{"num_hidden_layers": 8, "hidden_size": 448, "n_experts": 128, "experts_per_token": 8, "d_expert": 96, "d_shared_expert": 0, "hidden_act": "quick_gelu", "moe_layers": [1, 3, 5, 7], "router_score": "softmax", "normalize_top_k": false, "routed_scale": 4.0, "balance_loss": 0.0159, "balance_bias": false, "router_z_loss": 0.001, "router_bias": true, "n_groups": 4, "groups_per_token": 1, "init_std_router": 0.0231, "lr_router": 0.000422, "num_attention_heads": 5, "num_key_value_heads": 5, "head_dim": 64, "vocab_size": 14605, "norm": "layernorm", "norm_place": "pre", "norm_eps": 1e-06, "positions": "learned", "qk_norm": true, "attn_scale": 0.125, "tie_word_embeddings": true, "parallel_block": false, "init": "normal", "init_std_qkv": 0.0209, "init_std_o": 0.00521, "init_std_up": 0.0209, "init_std_down": 0.00521, "optimizer": "adamw", "learning_rate": 0.0011, "lr_mult_qkv": 0.4, "beta1": 0.9, "beta2": 0.98, "lr_head": 0.00451, "max_grad_norm": 0.5, "warmup_steps": 204, "schedule": "cos", "final_lr_fraction": 0.1, "batch_tokens": [16384, 32768, 49152], "max_seq_len": 1024, "doc_mask": false, "train_tokens": 310300000, "max_steps": 9704, "dataset": "wikipedia_en"}
Below are experts of layer 3 (counted from 0) of a mixture-of-experts language model. Rows are named router (the router's row for the expert), up (a neuron's input weights, with its number) and show model dimensions 112-223. Each number is 500 + 40 x the weight over its row's rms, rounded and kept within 0 to 999. Numbers have three digits each.
After each expert's rows: "comes after" lists some tokens at least twice as common just before its tokens as in all text; "mostly gets" lists some tokens that are sent to it at least half of the time. This comes from a sample of Wikipedia text that the model never trained on. Tokens count by the router's weight.

# expert 68
router:395460490506488483547500552470435431512472519443528473500467518537514569490505493475527544491502419456525509511445472457519491519482494541548459487495550497482476448501500450501485466513466548493505480509462542599503439422496507495620484518449531517585556449543478508502519491493496536469495514551500426506462464555484538432461545423592
up0:534485463511519504521473513574511421569553453514528472535540553496481624463472580469478495480487435453582515489538498542467513460460484479449492480514498565534493475426539536523489481489524523515466477511521494576500515487495539497507527489500502491494527466561563482433539511492509464535477434526484495537490579522419497505551436565570
up1:532474536498494506500547465533516571519475547570477456427505511483485499475480531508498526526521464488474490514501444494470529593435520479526544494507452502495506550441543522556482494532530524482534464481467481511453432509518495537479503471444467452530456464447472498455489458475492547484501530538546466436491525479456563523461532423496
up2:454491429483457561520525511476500499489484530485511502466493430482504552493429504523493538480510481522538537521545477552489485512546544561532448447498530528436505462551520489454530476530486496496513518502501458484480544474494469506551482484453531540537431527444536532518481438492500525414465481484510426524475553473509500402495487414506
up3:457446470485530520508451599494509429542529470465554516481488536448465520554504513451502443501572431405526509484578490481524535516496512506434472493414519481465513456526550538516522500450498546498451547501521537520486506505487483536509501526565532431527455507532511511515569467494494454513441522525507462474562487533515513552501508547540
up4:428493519481528500476534497512491496433508506487533456510463519555483523553507522481522538480483369499542480461520541444511571510520491450488506429451456462567508490486533446408475538484537551486471446399490524572454416514468472495586537504499489527491537513507505523496511476492536402451504533578498479478488580543521563503464502535455
comes after: "-", ":", " Coordinates:", "″N", "°", " /"
mostly gets: "′", "°", "′0", "°0", " km^{2}", " Animalia"

# expert 46
router:482476441470450449568510515554500516420508537491567441503541512498475590519419477518484551531526479502552529495444494447487508564490541500476509449484541557491498470468519471502553487529432528449522497445422519523480464460544463480572544567495545482561478490439508471504515492481405485490475496550519488525514541530436480448492512439568
up0:538513459495529493515487508409446483521433541516511534492590505483517439493516481462452496553512511568464418496534498505435510498468510542519487454545533464456530506483411585532578494466556505509502474518515576559507473431511442499504418477494503521511528530545470530496517480512516493512489463456515503478494551496548495567550482496521
up1:483507499507525445519485548487508497403501508466521480467418450392516504538450542490502498513425476413578392550486463516479538512513417467509512506531463480536487467474509532542502507521483556472450508417472493519573506517525500506561482461479470554526503437623478503532495518488602521501469568572514451461504487502520542529416509484585
up2:517522469445541435465497482502468552352480512518473507552598538516510540522429527495442545569541542517480486569473496502470499533518515465486545462511550532497505525428490477526546491579488564458429541470397523485503523459522448542420531448504498550465422504469510515470510473517444511547490520533523492517511554460488503586509502522693
up3:462557502529523537450542573461546534484445500458518510558498431404477514471517508516403442521507490423556367515579501578502504557541472461505491533506424531477505496438615506410449503541515509484516547473496492486490558526458485504503468502484495608509476571527545463470483476526587520495502487506438500438558501495379526558426475443488
up4:496525509521450474457566470532486552486492489511489540548502439460477475475460503488444487494489465461466486563553511542564491475519461493493488513499526499496459554498478432418545443500500535523461505580515514516474549479457456523491518549506560460526555578453505540529438460532418539477521456514497493498541484524529481508498476443587
comes after: "\n", " |", ".", "s.", ")", " ="
mostly gets: "\n", "\n ", "\n\n", " Genus:", "Species", "American"

# expert 102
router:483470457423433493465540590532504424513549557475521430472522572518495580575438484437496571532544466477554444514504481501529522502483530450506511431464540524461516459485518531555473443502426530489575472478492530516499520514544495549522480536455549511521482469534443489489420490543457489470473502591492488460550494532445550506467481482518
up0:438491507456439497454533448476545507566519477505497465478508537525522442461503505453490489574527515430556485498500453448485549519479473514504566481476467495476494527504552600533514459545420519504509494473403493552534482467582494475483487529562491514506478499519507477501417505485566473469551515438538523516456416543470447514505487533518
up1:509456562481499550485543465487602409456497429511523553455546483454493497450472488533565472515485481485569525558446479502490505483520522519459429457535557483444499462488539479562521422489470537509502497519489487506514510512545464565463599488522530468513492501488517497495437484458440475490492439533557553541506496441477447524428497507530
up2:510443443466516501514528532506483516490571470500528388546446434491477517508513501539474453507607497543534485489554442487524467467515446478475552466508483488511499481410572503529480471480454463500502501515545475494500520594495478489580513522465467509486448485476472487526539502456493472500488534560471494458541550512505583469541518499489
up3:515508573511503529441524490426575564523489522548558460527451540416419511463475470471479524538531485509576506554515458425491419527456540549476522516477562521434523520447498488456471511572500605454515463497468522512473488481518522557474502533570561435538513498449500512476487469613441502524499498488516519465517482506474415523487567513526
up4:490483486487489435503500536516502423487432516465544502461503496513530510594477554482477523448458547518416576547409442500499489493511562523442502439484524521504491539521482489518457376493518494464496498488509477526535491476508495495537483474542541487537504545517423510541539491532537541515522495554505441471510529476471534448418477528553
comes after: " was", " is", " were", " be", " been", " are"
mostly gets: " made", " moved", " played", " started", " died", " appeared"

# expert 23
router:530481417460509460479468601488450410467455544478538423502481558480469555578413535478502527521476380503512479516474448482459540507475539515471405486438572531462493490498494473481441467512450503478512470489436515558486461525526509472586489515433522506546503452492493504509510481525482532502461523573482411445543501498490551487511523470576
up0:454468567533478458537474539478560466559420461521450554517461473480510601521491534514527519538517447483511534520498462503483498504481496463480526492467512481536433494468533527490515518550527539508528513464515511506541531545500471575516509498449477526499601483477443510456516511528522545425521475524479496561543473448542589570395509401474
up1:530493452485487533473451620436504481514537496492491507448511500554496440572544499465474491490532470429521544491517527493553455488519499459520455522443494517568495565540509471533487468444446526496596573512442493501533448482476498478446470515438548543474393519503508443495526464513467459531491509510572434495471475492509473498459469546466
up2:476517478478484455514502530474499518532446533503477464473556504418484431555471559519501484488485492443590543509489441485516465534466502488509452484454514530448510496459515464561543448526505480496508534448556520500382539477488521529478463553489500442520439533458528467461474523548448521487437468566471503580488489520522539523514400560552
up3:482502441465493458496497498528496499491459506523554543586468538474499453519447456510458517540512455425456509373542460502437517486490523471528524422478439497435481499516477568504447551536504574523497438414551458554477452429563459488507470454484543437471552502570512566452565520538525453472491498507514529526603510538465544516506463518495
up4:507538518525525526538494527542499511408477478499489522514500492502501490502473479386462496454535499509500495541468552546453583523494511476460522527455460499456551464452500485532534533461551502494466505539482446506461536520547566427512500486511569509520470549547490487361574511536504512479555449592412426483562559493507464547503457511564
comes after: "\n", "-", "|", " ", " Win", "Personal"
mostly gets: " Country:", "Personal", " (0)", " Total:", " Coordinates:", " Website:"

# expert 117
router:421444469389460473530492518498551452459537584486524434549496556476460550526438480500488537508523465493560430525472478494517507536488544536478446471466458548513472461463560544508482484550415552450505534488491541522493525494538551516517435512463510435498442454553469502514465457497477500479449510511477445553573541512442477512477555490531
up0:456455516449457493581488444568540456554520502438483559525499525571509490500470499482490556493437478463444540441439464477449491538395520490513465517479457489530437505487474507526477468517441548472451458509528527502573442471501528588525513504462477418532560416493528565514554494499530544490469488494462536565457556555477521461454546470469
up1:531522526463465486467497507496414521468465478481537527513477503543442498554442481448494505545489493497522497417489509494479495571411453482484485495472545449480491465444470525503516466482497544481489444529439556535469508493460492482546458549394585545509451398599538475531489450526468553489463492464418421532537455552432541490499543487514
up2:454449496498506474526482521498567518420466472470471443534430547411495489425556552515474492505530498466530504530430431425546526542554501492425503509542559520564489592508488495570541509571535552491472460509534552481497498527501476520560522510512466505538585467528590492532507512481520471559477531527506509523521531458536501483474442530512
up3:446514501487450559466472498521545538528543515484478487468551445455460482506526639497458500503576515499537492462493466537552504489517501500495555463512505501476510481505535556582512526407467508486471522462523464484495496472579489512550524540441444515480549467554508514482501523451493494503444527506427467501500533483517554498505454480557
up4:496487475467501534547554543484505481466525532488523542561503568440417492545456505494491559503504490482408540514559475483488475514545518462510507511488466569482465485619557440509543433458505466474533507481481478496425460529473514544527482496555507510513451478521477592483465492552369548521421495476535524535510528505485466473486572436512
comes after: " was", " is", " a", " are", " be", " were"
mostly gets: " well", " based", " res", " played", " located", " appeared"

# expert 110
router:432458454467488479529526506509508498483432548505540514470532551512472554484431570494487544450546489492562488443530501509460552537490528472524442404447495517515492434506522453523505476528487551496512487471481529553459542463471474532539530503458536512513536503414479549450447465556458547474444427528441459523558529551476533454462532463550
up0:495506472518471505478496463573548542487519480530500462444553552472519486479524528460478450552570517513444502390503532515470521471508441486453469468475490470547478512549477475503501487525494481521456420512400421530548425491574485517451417501519661484487508437487516474554521522453416478517517522481526559489482467570530486478487508557505
up1:542459478459469539477473476524502507433493522473516438475511401523473493439478452436553476479544494477413561512484479454504483544458527508502435477522580488542473512463453502540492547474488513478469460527499513581515407462527484544545441510482576457526453554505500484499555477489440518534572493547608475519523517530466427500587482502529
up2:498480532477488495496534496463514546473417524464520429515546440536345515578500554484537467486504432557502494408545531514491538537498542449492509478481550496510432519453489531466552486512445523451556526493466475565483475533482463538574403557506515453545561580506428498451482461486507510523468429517402550556509546524540498531541560469436
up3:466519521428492475466508576523557465507494529495533457508516556515447502508477510425510467511545453478527554467436481465501519526434462535446473513508547539511492490411536483493444486518372485415473402507498458560480522528510487517514516526457526398538549415540509494455539479614518504413462437539513516507557580491427551523550470548562
up4:489496526500476443508507487520509480490531502510506523452494556520453569475452428493497503495504425518472564512526525530525460544451545520547525458466513507494452501415595534435536462614523553419545448477444497526455515437485490537566501479411594542518494476461445482377566484533466511486442486522421511528530556531489487524500541509565
comes after: " to", " a", " the", " an", " his", " for"
mostly gets: " air", " special", " clos", " conf", " take", " res"

# expert 122
router:473450475430446519519554554548507482507504564474535493490492532521437523495447571444433565490580476491528464466547483488474523541495508470543481438460513537461502477521529546528470490515443552457578446493465540544486523486505506489547501527436529502532515525497488519481436467547452541457492504516430422493575542547473529494493537465510
up0:475447485477473522531510449514508519490585442505493519462504452493500572527498532542470493451461523531474496520511470516560571447491477451433576576519564485490464524503455555561596417499494492534543540421439502496488482464492439473529533556489466517527560494499477475479470495494482490474448547489526503521511488483500530508446489560499
up1:563504451516438483500460560458373502473427511463502468485552499516515487520456511447539465476506555440440480537499547497492509564563563469487447493463550608502484439508483490545520495474497569486493524509514522491462437511461513499573382444515517477490490465557432495469487477562447564515452530535542471503533462482545488536544527457505
up2:504485455487496471595478550532510487402493535471496441483526456482381554525500501476495528493566551427494488430488490505525526516523484481493427476450496573527480514457504398469518526510532599433592476492467517563461527470561502529487510545465543530547600470519508496520440502576526517446488469538483485471450490506481462468490473431534
up3:503538489520479444543445498458488409485435525510519497562499532457476511519427407518463516503573508436494515491496495517519538500450469463473519437469460511532498479537575514464553460526475545401494537452550482505522525503510475513512621543440676490533476463509494497426524490527469525470448520549489518542525516471479573513524517488521
up4:498462498424544558475504521440462499483479460483505488444452543514553505584467471506523521516418519532554545593472514532530542508576506492487483446535517494487451430501570480507426507487481525493560570441467472499490466446523514504509517546541509515514546488571476514501461503486434543535532473488528512456519488524496521464507484513515
comes after: " a", " the", " to", " was", " and", " his"
mostly gets: " made", " moved", " make", " returned", " use", " lost"

# expert 126
router:417440479485445477545548493494508531511544590494509510482500546463431499514435509450483581494525476495581428487509439445516494551458530472507450451463485510464474409455520576521492502532443561486528461492463594523500531511533502495527506524436525490520538530537495557466482486568445552417485522496484453533538500544466472495491531436509
up0:516496481446376539523490507541540467433547478452531502524573546534448528519477504405440554514520480472515566454560487502464506563513519513488499480442487550516500533467507546469553497487455558487556421532490524533481466497505459459528448579477568519521485516516535572486449445502430548435455494480503440434550516489438549500492545473580
up1:513444438474504556517512538466486556447468494508507502527560435462533500473522504527596518460450453566556574498472548545504496494456524505578554498504465527473459480543557508558589571496540526514564510574493498511477561527570549478537486486481511515500470515540473474481482378498466509544499462447482493495497527444481420476493441500459
up2:386549474508424413562459589509536498489521475463529384582454500464527495585424523478488561574530463461513457486569496486514470544563540478543623502497461558444448452487534523525484437511469560443507464463549504490480504449483485584545437612494484513551497470468503527532458516491454482472489496492445445478467512464453515525469509500475
up3:429515455418493468486449500532528414507473520463552479485502578547474556511486488497484459467535358433547522480440487495527515558453523467500490489461518491516405458495466515573459484550503523448559479512419497547459495539551529461553556550447529483553491594512515463482497494501514542561519498545468387556526455506500504482475511479571
up4:593468479509535503512509515429443432452547520509537466532612484416505495556438475489499462554564486423532486455462421482494474553462483497530508468517450536442508434450554524575504469472432504439534569481465536566477484553572512502497506508458480519550517496573514586506460529444443552482561444424471420538590453469491469516573469468511
comes after: " the", " a", " The", " to", " an", "'s"
mostly gets: " development", " opening", " taking", " take", " use", " construction"

# expert 39
router:435458395500495504529551553513504500496463549459550541529557541466477547501473537514481572443548483486554453506570452451482576500520515536528428478462534558481470451473531494510548467497456526530501490488443510533477492574522532495559512538481487485528501528461494581447519461533498550471467496599437481501578535530442487441437542464541
up0:467435530453505459432510511518536524530411509527527498496565527480487558485481517492551523520513500495530503529559519495538534501397494538468443508501509540547481518449516567550457456578444534490494516489490443551556571490519545528542518467495488509513566534611544517458461505495506496479523452451463485485463548523437511483516495442456
up1:526524497495497422524442524467509444507488547526496519489519535563543455588446597488487523477495496536527499513470444485486468485503509565549563535484452507371516541542435497456497471469448523493496459455454572503491463569528490518509521516522469530520500481542510507604509507493525500448483493474488495486495531511467655516480520480565
up2:451509385489441548447545519476535477517467508502519507452649466538533481528451432472465493562513431488439540468415507522411480543475514384576518457535533510449439531487540494469577472457535525424430559511490495518474513527523553565519489517471543504504458463511490458446511566503477507485481561468471472501469489476495506546470579525448
up3:528491558490478502415564500466530526435469489433536492531544556431475506544515435498456455463519479462462501502497504513504581525524458422451524478533466485562435473482489509545495437522448498488522480478453487551468456507490546407520514500505471526606498527507439550485464392509468557474463516511468410478548487431428502507464479479478
up4:525545478522476479560523502444449525511499513454497525456491466605493486557456480464443549467477443542553430491503460486470538527485534475569464507421503513419476528537482540505547401481509500461498467471534535551534503555555504455562441553439546545561459484498483499491569448503502562438480529529561482511507500508483511427509455475530
comes after: " |", " to", "=", " did", " un", " f"
mostly gets: " did", " do", " does", " Decision", " not", " Final"

# expert 62
router:445458432434445438500480545522533418489506572506530479484517547532457547542452492512478527523545500457522514433473495399497532543482541480451521409503499560530469433448554512543459483536401572420525452446466525530493449479458467501529504553498525464550521469517511542437474482545420532454457514512510495493497504480451563448510537480501
up0:496423545518542501491479463578474451432472459507480464564447561481499647457523445494509559499535484477476538517425467493515509439504514512466506475477536477537510513486449492442520444520554492552464500517496559510523519514560526539513546560467550602448456474488457521478470483513445488488473590491567475516470552476537508496415522502527
up1:493524428494549499452542538437495492550455494508478497548480583534504490511506532503480468485575440493472408439553510554486489523521498459517535474488451541455509480526538519525511472504510526521561549472421474463477488458490543422485511470500456481510490598523447419499493435488520495527494484507469499495503466500449493465543468462433
up2:487467541511458520504458450591521519383527495522466448511469529458488656457509513498453577492529462493503517476440425479539566507528505531499478473469514509542487525407465534444568466560537520520384495538477532492465513558572450516523525509506509610411436482517514497503486469435505497458448616529511517479495597497474503519431557499569
up3:451457541515438496508529479515539532464451455519513547565470458495507564418495575489449461454526472545559553523506521530531511556499487453465491508527472521480496556419491437542496433525539562482494492534504501502481533545537534585505521514510522465536458616494552593481576492504503468521513490571469447539546523455536426572500515466569
up4:513455463495531503460533477425483474531427541546484499466462545526531506553512467474482506507516512468441525526470480474435439490431523525443513512505514476489539495430524505469490497498549485495421502518528482532498531522583518465422485474464570459458481579600449557460547469523517534503460532585511489496490541492514550570530490486467
comes after: "\n", ".", " ==", "==", "===", " ==="
mostly gets: "\n ", "In", "\n", "\n\n", "On", "At"

# expert 19
router:473459439500472450517502520525504523494520540474530492483511531499427560496499513501479559430557499479543478477534446454443582496498511491550425436437517544551462447469511504500496466494509521538548466490461516546488520507506502491527490537471513478532455527452473564410524452582484540506497467550450505558559562572441465461463510451540
up0:523466374489503519443540468416531521473475488500526479534526520528537543541521454442514502565544509558479510384511493500430512505437508466478426482510533473484542440449450507561526535495516489472493481540436531527540514501550490522499519544464511518500527427511430470466521517475510461541519424523517508472543528485513451512483475513574
up1:460472516527481467521545480479481486589479476478497552413508430497452508562497455497596501507513461422504465496550539481511499482451484451484430517486498446481505420491487492487511515490493508489506451502505547546511500498502527460574482495452578466551460570504447458469543493466506506513521517589508428578531539508438525509443510481526
up2:509485383430418450524468529481466458494487531506513450480558550561544452632425508431469527520547458478553455479486501498508517524504566527500483492504478515411502482455487465528464463518472511435498465500434542530522527528534482504549484553497497500516465482463593484515503506582522506444438482524478485488540483542502519504496476535536
up3:507424445475526507527526465420481448549478487534499468455498497512511470558462510445542509490497438461478538457497425446483476550526492536482539465490504492409469518440578543541506499527481491472475445523524485520461511529436547500475517541546473422505437501507514453463521472542513485515447461514540428554501550577465507436503425525507
up4:486431476465490521481522591471521541541508505485541537514535526435472540590498546519519501516507455464477471463557487453486483515447516549523543497431429455444519420515522534497468481505414495498588442483565450539532477556533536483561483464441513476498515536485450530464504531499517474498496496492520440506481558536390515490429526444460
comes after: " |", " ", " %", "/", " ±%", " by"
mostly gets: " sq", "DP", " Bob", " council", " hospital", " staff"

# expert 94
router:426460506475412545494541545506507504470507515425513489549518550482416591463497518471479512469556468453532502464507495490484513542492535469486404503469484545491445476468516478539553496503484516515552468504499535548507498505479518499537488532463472520522474521540522535481446471531464528381480464551483469565538537544460479502430517441580
up0:470437508482468508507504501494493528453503463498496459510576519495501511494461443479431505427516478514504485541498531526528502594529464497521441496490424586457495497549533485496534503473529508443495488513545504482545491501568554426503503490528549532545458584496491488523526512482477500356504481547473424520562450466518533493488488476444
up1:470568469482492485479454486504601430613481492486462458490507460537494548506493514508508520593454497491547525513495483475515532452499529476569513489493564544530408457393509564524502444495442506522514402437452553458508415476478608452516409451488534467488527463492485508526530489482544514529448483561515521437423465427473551550488544563544
up2:500454496477480518558466512556432511445484513508495532434525473512393484544499479410535489459535487534522490448475544498459513550417508465407504500469491516484499529485458542506476464482503537486470493498532499570499553570501460462582418527463521429494500536552532500483538503476475513557484437460516492562498622549523542530579537518459
up3:499502507463510543492589528485476459456518473490514435519550548464490507537453554480460519484531462511563383565514493522524496568543514441469557513492462546471481486534508567480526484490434469457607518501505497512444431427460534448510472545453480516535431505449458525473458500488487528448479525468540438504537518526475507549498492424512
up4:449513507486521481479577436467508538491468520444539534521462481494447515528543470523423459547490430528422460503382532486493511473488472510488519567539536502480487428505508500472542552514541463496546533598487546503512563492570535432481477496524498494471549559561413505419524502515400497471548514501486553475532534491483415487409539472527
comes after: " |", " 9", " ISBN", "°", "78", " 5"
mostly gets: ",000", "00", " million", "%", "000", ".4"

# expert 9
router:455424493495486506571535513530485454456474582471547482542529576453450563504464531476451537409580476474541438473544469468501541515490530487485445449461479546458489456477500500461515464514473527496547487478464495573485501481506556486533474522462481501497460494462440523449539452600497544510484499557433505533561526510446465425443443470510
up0:529544498534452437498515554507515518473496449513511477557469525512481487642444546509550465567577444466442505502489492531449504489450464408503528468555449464535501498467560528524528513549508558499542536448428543532513472452489504552467540459487551433578470533441413508482434462571491497564481435537515447430500492514484436555462449468502
up1:483443503469458485522475502428514468443435544443493515542402553517457535522459482441504515499520506501550530512521428458486545532502522510523514479486567533491473466510512486480570537543471503493560484517489490526468499460449452497536478537404511508496509443559514465504468509572429583442526533482444512483501440527494465504486561434567
up2:571467432451501538476464513520502506440559599510563389529607543546505614554437486520518583538522424523496529490486468473537515518488484512506477491474500507498552553499498481490477530554507496497516469436487466514477441531537536509541554486477520471565561428456508570484427548515422482528536578502555459456495555485503519482502460458490
up3:489525482441487484498536521510541417468516513526527477556489542521518561558454481495524554543488466509479499452490476452508520534485455493422515480467480574498475575417522400505452495521463538464538443450505481564471411487498547493524510549489538467528582486512513533451472516488491508460482440567497484555530521511464474486493490485551
up4:530503443460448479544514534471443526522471485474518499491497465501535512517430533440410448481547551510536467480453463530512467519480498484527505500509514524479556524516508493515557423525478540448465533531544512500506577453441511508567441465503543526531491509534444446500511506495478525552460540458389443450509442496474539502448536501501
comes after: " |", " ", " New", " B", " Clay", " L"
mostly gets: " David", " George", " W.", " Franklin", " Bob", " E."

# expert 86
router:487462448470484511550528490537504544459500561490560530500551520542440551482486488477505588447567475456540557463533460476474545502486542519533377461469492529499468427463527557508530480495493507512511420471482515536479515484523512500549480506455514469527510501472475563507570412579480581467484463524402464595588555533457481457457502465530
up0:480556512508461521487503536409528496513411522465514455586504524516539546580486494514496520539473402486527564541529487485415545513500545427498530446471475505422413434473585505531537497494480512480474451427467502525510465498469531572514536471474514495538468481497474540493571489477512536389446457529457429501518527492479531544486494490528
up1:485559511465496472442470560589569497510481543532542450491527501438484549488539420500480507467531501497527463543575529480545475511536505538464458487456556538528536515477499560585502505502485514501543437406395493501495488494561548492564466508458483468534464513488548569460448487538490506438468513493583544527492470460474430536443497471565
up2:440520468462493502547489475523560524503526518511509508511521487489497524501497489501482555460459536455489511475504425450507640550540544492549451489488586522530428397489490552554503498552503560476459473441541431507450566488492409509508420542517476459538531493496522489537476481487442528470451598514476521524482481476492509531458581477499
up3:527487463487393486462491533482616507566450505554469512447484435546468538489506476510439553521520549530607489480493468492499481487498455476467575529440482523524466460495620509520466534481443525498497478480498441494480479469523481425465496459442545440478542454533501470428555539536522493535483452535510532494546411496419558542460517563504
up4:478511491434470542453524480537530501474528536514541532522565522554425510489531437502527484475534493519459489508485473477447491503437463504434391520517531489532496447431435368441482507549484507491482425505437435539476512482498475515483468546507542464479529509554500550546479555537389476512485454585479467540549519511486511496477564499537
comes after: " |", " of", " 0", "°", "′", " (19"
mostly gets: "′", "°", "′0", "°0", " Class:", " Single"

# expert 5
router:468441464500489504545586514509489507518432527446568511513495533436438571474507519481464547431546487438516492495534490418506506506497543518494432470466506519514478449428542504511475474531466504512509476535463527558504493502503539509556515544438508494514514548469497546474513446586468537515480475523459511554578533557462471461434525447493
up0:507542488454512523480529522487515453522540543469538440566497574533436492491459445486492473482541503502445463446554474501528518551481502376502546453494565535487452462480513466513534549593473530443583477477428450565514441502508525414547462521495584488594510469501452556532437526455485533564471535493553418518567519505489506492520475506520
up1:416473468424472511455467533517522465429536555482490490534533509464459533522460499469444500476562474462569485463539468462493495549441490510503513488409501573481485459465527477534515538544484560475523424492483471497513494468525570507534471514382596523496482401552567543547513495527518571450463443510497465482513541519454501518476526413552
up2:498461484417521451532555505433487495439547521438489484515482512512397516520502535455469491497516506441472492481457481471455483536428549447449533465477474546425488572446531475516455528560488506423555481485499478489502491504531543541535504600422530486535461485526459450465466463604479595468468512467442466527475492486480518500472491489508
up3:448548507469446522471522500485542490476523543519506432524525491445446493480514525493520480506534486526585425550496522436491431519497513549502557429497561474501523518506539457541552439490496496386473449490556420480487560520549516499465588512522575541488572471434558494430482500505483485539529510398467531442505509472490465520466494507523
up4:489516516493535494545498482452598435505472493495502464489530476495506538535469434511460520549477453530493472451469466501522591549474531478507527447516520497499502483416553525507470412518397549472520496437469536520526472481499485469577477521449521536543546510535489534490538447522489556480455543484487507489498496543461468517454545482463
comes after: " ", " |", " %", " ±%", "\"", " Votes"
mostly gets: " John", " ±%", " Richard", " Thomas", " Robert", " law"

# expert 1
router:474445411460461465484501519548526492488508540463579487491547523496457561511467523490472541488514483451505495443582462446474575523506548510554390486431483555481464392457483554514499479509487553486548450448483497537479468483527544467518488510449479463537497451509509551443554446555505510523480453536432500496519530538463499460524514489521
up0:490480429511538349474483530487445472515483524436501422452448519463439473622461577535528566496480455450534476513479475490554574523505499541505539534496460503507537554509435533475532455490481486496574512456464608499486439413515498430523446513459472397575513489513480491551538429507485461516487506476531465449490572550474502477564501438542
up1:448443493475462432491569519415446448525451535495516419492530536479525498571405459485490478545498469458488554482443467470482462573485520453558443474519474482503546590486515465541533517496449536370571477502474499564488529518424434494558499507478493480566560462533406461534464495518497486525460584506509448514502490475441563529509452471469
up2:464541510491459500494528553498569541443493474404572479505447457533473559500526518488384443477579442540482488576476519508533529494526506482487466469483518533513493509524525508474528465503517476471508493523463503477509505460570467554475460504514569408576520459599523476439530403530462484446502518519471486461470503513505446444498492495544
up3:442408481421494498468482530469525452501480504492494437518486496481478520560464487393524562532452475466501499545501508523526537502523502451461529474470562493459441514520563491525496543585468553490510491474450477509480501457526561487467411502509492478533530504560431488462472496513493576507510535447513541485475437534476536544480477548475
up4:465423477463549483553469549445422510473567519408531484472485552469461519565537530487498519452503406478521470391549468507487513507510509516431494433474514515475494464527490562452585501556492513472528530475537519505500451515452579473522473535448485557549461512478499484509456488593480539480503475486479453516528489525526531525473429440520
comes after: "|", "\n", " m", "==", " place,", " bronze"
mostly gets: "Personal", "==See", " Title", " coach", " manager", " Loss"

# expert 17
router:423432474503509492515517520548498489487501558451539504507505518515434574484514507516493559445540479516505515448531468438450519492482526510523422465470553550489471467481521568498515484494458507492563438457476564514484535503522529511529484516484465496517502485428477543420511457583483536465462440524461516546501504542460510424509510443571
up0:497490528437474410502570483452459434480519491498498501558544462500464466485407497486499518554490404511517477515502425509504465515488553539551562542503466483415518558518517479570510517580510547493571456516453559537456462505492554573529510485490488465540503464465512537508451469564499479487466519464518433535514446483452556475485480456455
up1:512543539496484390532531491514457507488451499453502542518496484528560494516411374416393460447426446415538487580501524537480535488440514455428513535531484478440480582529508522489473469504524591489508490436431510509490509468516460532585509541474595549542445490539487403525527460533468519506454536524481461521512469476516514574552451537514
up2:527527516524529499559514542426526458484435468487500520528526450530502523498520398457526519540570442526469502459472466533484551538496491476455446553537498480435438566543460515501505447489497507513472532559546480570502588520480437533511483516496466512552554501516462490539508472463491526452536462494521556513507491509553503509416526419576
up3:481437521461475505519447514519513491452517549477523426493508510502454640531495475472397551454472435480515548448509453512540540578470514437553506486454527539513476495424528564525529491528518560421521450459489513511495514459511509487503492536434535477542510503487510480437551407553477558492477490596479479489506544472458506495482487525553
up4:572516491502497480523426539535467470453493507440446475429522536480504529466535470508453488485514480437517502493467480523513478492490544523531482492495533530446518467545506501516489417602513496511487490498559466498452450446553487498499453496515555511502564529499508465571528545541478528591456530523483548511423465488514481459501478534508
comes after: " |", "|", " the", " Liberal", " New", " B"
mostly gets: " Labour", " Party", " Liberal", " Conservative", " minister", " income"